Weights of a small mixture-of-experts language model, trained from scratch on English Wikipedia.
Size: vocabulary 8192, 30.8M parameters.
Experts: 160 tanh GELU neurons an expert, 2 picks a token, a softmax router.
Training: a variant of Adam for the experts, 282M tokens, 5825 steps.
Below are experts of layer 2 (counted from 0) of a mixture-of-experts language model. Rows are named router (the router's row for the expert), down (a neuron's output weights, with its number) and show model dimensions 0-127. Each number is 128 + 32 x the weight over its row's rms, rounded and kept within 0 to 255. Numbers have three digits each.
Before each expert's rows: a language model's description of what the expert responds to. This comes from a sample of Wikipedia text that the model never trained on.

# expert 2
Mixed fragments and auxiliaries. Auxiliary verbs and pronouns after which/that/who (was, were, had, he), table pipes, digit zero, and mid-name word pieces.
router:102158102051057170093097139127108111070071109125082179103139105117119103125138143091109105136165094140132145152149151165146180180105153117099147155130099156126062157100100101099073140147131152120091072109143101163103146101144129086163119123148090131086167148121143165104134180135121094066115130130186154176103094115182111148119203088085155112136122117066096178170144109211141122103129
down0:115096106109113206095136101142139126118076141152146141135128143126104079087100146103156148140207126072106132188164115138110115180151178134106134139106095139153126160160119155175110143174145118126161191118104157117121172117099113107194165138186156105127188111147117144144119171122034164111122198154166161142107140159206137166151160152108160116133088090174099161165119125118113102101049

# expert 17
Word-final suffixes. Word-ending pieces er, en, ed, s, ers closing names and verbs (Zuber, Sheen, booked, Forces), plus table separator rows.
router:102151111058058184097103146132102117074072113115082182108129101122121100131144143095110105131159095136133147152146153172147177182101156115095150151135098155127066154107103092094072136137134153117103067111146102162099141096148128090157120113150086123091156146124142165108133182136128096070112134124183141178105093113191112151129210086075153113132118117061097173164144115215138129103130
down1:093155087107152152112115095140178125133136130150099178143116131107176067135098111122080094089192106170126105071057180127113123159131137127149099124207125187178106204147143104141055134084187116092111175107151155128129132092126163131105108172163101116106118137139104151102081122119102154102106120146130111208132138117143119160113127134100192110111144132080077113161177143148093202088159

# expert 42
Time and place nouns. Nouns for days, times and locations, e.g. day, night, weekend, room, location, and COVID in COVID-19.
router:134187117026109172109078110116106143074062126123109175113112092134109086117133103112134085131134076136122106121182143146144186158093135138085126081141131129092079152076108076115108135183120120120110053133141117161110130068162121089131136113137104128068137113122117182128160149171112121100106110129191141145093080109147132108116174112138134165117144088069088156173154153226093108142144
down0:166186151110149179049138146145156115156086172085097188133104152081127083125067182173083122201205126064128113145187119132081103129080169107178142155121102121122109127120151171125119175177080129141161194168111137146140119117134129084170145143148145121150170143149140114123128148145068099164086143114147142130087166112118069131150107137175129114113139101108111174180187138124126131115133

# expert 20
Abstract nouns after determiners. Generic nouns after the or a, often before of, such as feature, series, region, system, part, project, area.
router:125164073107114125120150113134150089133086131095157183123112151132088097146124133135139072138171114110089085146125166160107198113123139111105126163055198186103111147125118071172132131154129156154124095120177103145121089139103114124157125083111183064122204133152102165107114106110061110075084138128176137147149136154177121137113190121111124146146160179068138156133110099203115121112212
down1:134121088057159124066127152111177131135110121127073169139140113196180165213113038154107103120129158175080132168104113129090129171116164155105096160115122207149151102130110059120102117116126098127078147083131143153119141087144102093080184126133116131129102108129130051133075144045122145078115086168139115124126119136132129117088127123100154123139129177114085103140111116153144107068105

# expert 56
Narrative action words. Verbs and particles of events in plots and histories: did, took, began, went, end up, due to, advance, return.
router:173188097057116133115078096125110103110069122163142146103168121089086084087126124164081125132174081158119121113087082177071125138118080063079077141173138163150102132120086097127138151156130128157088090117184118160091113158120154091160152098111133062122177124151135181117125079134126093056086153128175180137116111133126135155111181143133153163154154118084111099161168074156142110147134
down1:124125048123100146172100118136102137107092183120113196205133110161086091199123127149088135120137151096137150126065158151089142118144108163142089087154162172126147116161145142044080096127122134156110182141133137145121193135091124103137187191146140140117103093115107104106077154064075194085130157112155093102133160157112129126131098157125174142134106140106050143122143186106111137131145

# expert 57
Open parentheses, name pieces. Opening parentheses before dates or aliases, such as (m. 1920), and odd pieces in foreign names like Maltese Għ, Nazarene.
router:102155111055053178099093142128106120073068111118083181109133102118120099134145145099122107137163100141134148158149154178154175181095152117094151151132105156132066153106100102101068135136133158120102079109141098159102142097149137090164118121153089129089159156113148165106132183130124092065111129121179144176099089116188114150126205089082152112135125114067095179165140110212145128101134
down0:112117137127074157114141077107134093126105145074119163128149141107187112136119178171099204172150099099123131193127125147103134108060135111109182111053054158174161150154154170121126117149099179148110170086141153149146165139105105107123126158176102083130146106161083106141135136115118055126068108149146169124117157111137127148144110163152194120145165104167151124201137174165073161156169

# expert 41
Medals and common nouns. Nouns and adjectives in sports and general prose, above all silver before medal(ist), also world, painting, used, table pipes.
router:158133115053095156122062085124144081093102152160117162115160149165088172076149168135153140144131110119086125073171095141090162169116141127115138096125111115075073092149121111081124145147115169146086073103146126165120148092116098119102149115165087167067148156072121127116137142176177090108112139144190156140059083081149118106119209111108161130131123109084177126128122109201094118075132
down0:162127083124159157117160185133118091123045122107165188115097102094111160092066189168156138109218108072121146161169132151112113142083083145144107162182145129135136135154121154116081165151153086148163191079168148090134173124140077139157132115134123157104185119176161103122092115116095087157075095147153099130116146109167078151117110160085123100088167109144098099107150114133155110076094

# expert 37
Year digit nine, prepositions. The digit 9 in birth years and scores, the prepositions of, for, to, and name beginnings like Al, Jo in quoted or parenthetical names.
router:105163099036065160105090139113113125072058095121084186105140113119110097125134151089130112134150102149131140143156138159160177178102156133101150150126103161124063149103103114103075140144138159120103080110145108170094146106144138080170121131148099136075155166110143156103133187138131099070116126132190161161098099121181121142106201093089157111142126107073102184160150124221136114104126
down0:117121143139139147062136142104121161116125149089090143148111138123155093152114142139156119199171103026108106165117161104121120148096118158119127130119143141098100184181145137156068149142124105148185161151100159088159134165099139049136143174121150157098154131136143141166096102107140086170057110145172197124087148079132116098171143144154140036151096105144108161155099135187088107191156

# expert 5
Mid-name word pieces. Inner and final pieces of surnames and rare words, plural s after nouns, plus to and of, e.g. Kretch-mer, mil-k, race-s.
router:105150105058060179099101148118106124063070116112084183107124107118125102131147145095115102129161092145135154157148162171145182172106153110090148148131095162126072158105098104102070138137130151119092074108138104155099138099152126091164123125149087123084164151120137166098136184127128100072116139132174133184097096115194110150128208086081153110124120116069095171172144111213140137102118
down0:090124121203106154061172133159070136154099172102089159114124117154108091153123162156121165183184158072103102151171128105063095117105144101144159173127121149152170117111128142127136199140122130209098115096131104145143165171141137067141118170086111104084194139087114130145097154141093147163087128105151158124163146132141095155176140141097144103121120078205084122109124112158151115134052

# expert 31
Plural s, accented syllables. Plural or verb suffix s at word end, like Warriors, contingents, agrees, plus accented Spanish or Irish syllables like ú, án, and table spaces.
router:098158104050062177094094138122108119075067110119083182108131098124114105125133146096119104131151096140128149150148147169145179184105156119097146147134101148126064154102101103102072131144137152116102077109146102170099144101146126090161123125150090129088154151116145164103135184145121100066116130131190151177108091118185113153120203084084157119141124114063097183171149115219141129102128
down0:112165120098105171133180169174128141096118191079083128103120143083172104095129135139102135138188122084099136195157098068080105124138082135145136161114115163148073129144154111168117127130106135189156194107066113122157151120135094085128179189150155104124162130128158125144174105140110114130058098133160167120086178095105100171147135149130139202143136113149097172114211121189127162128120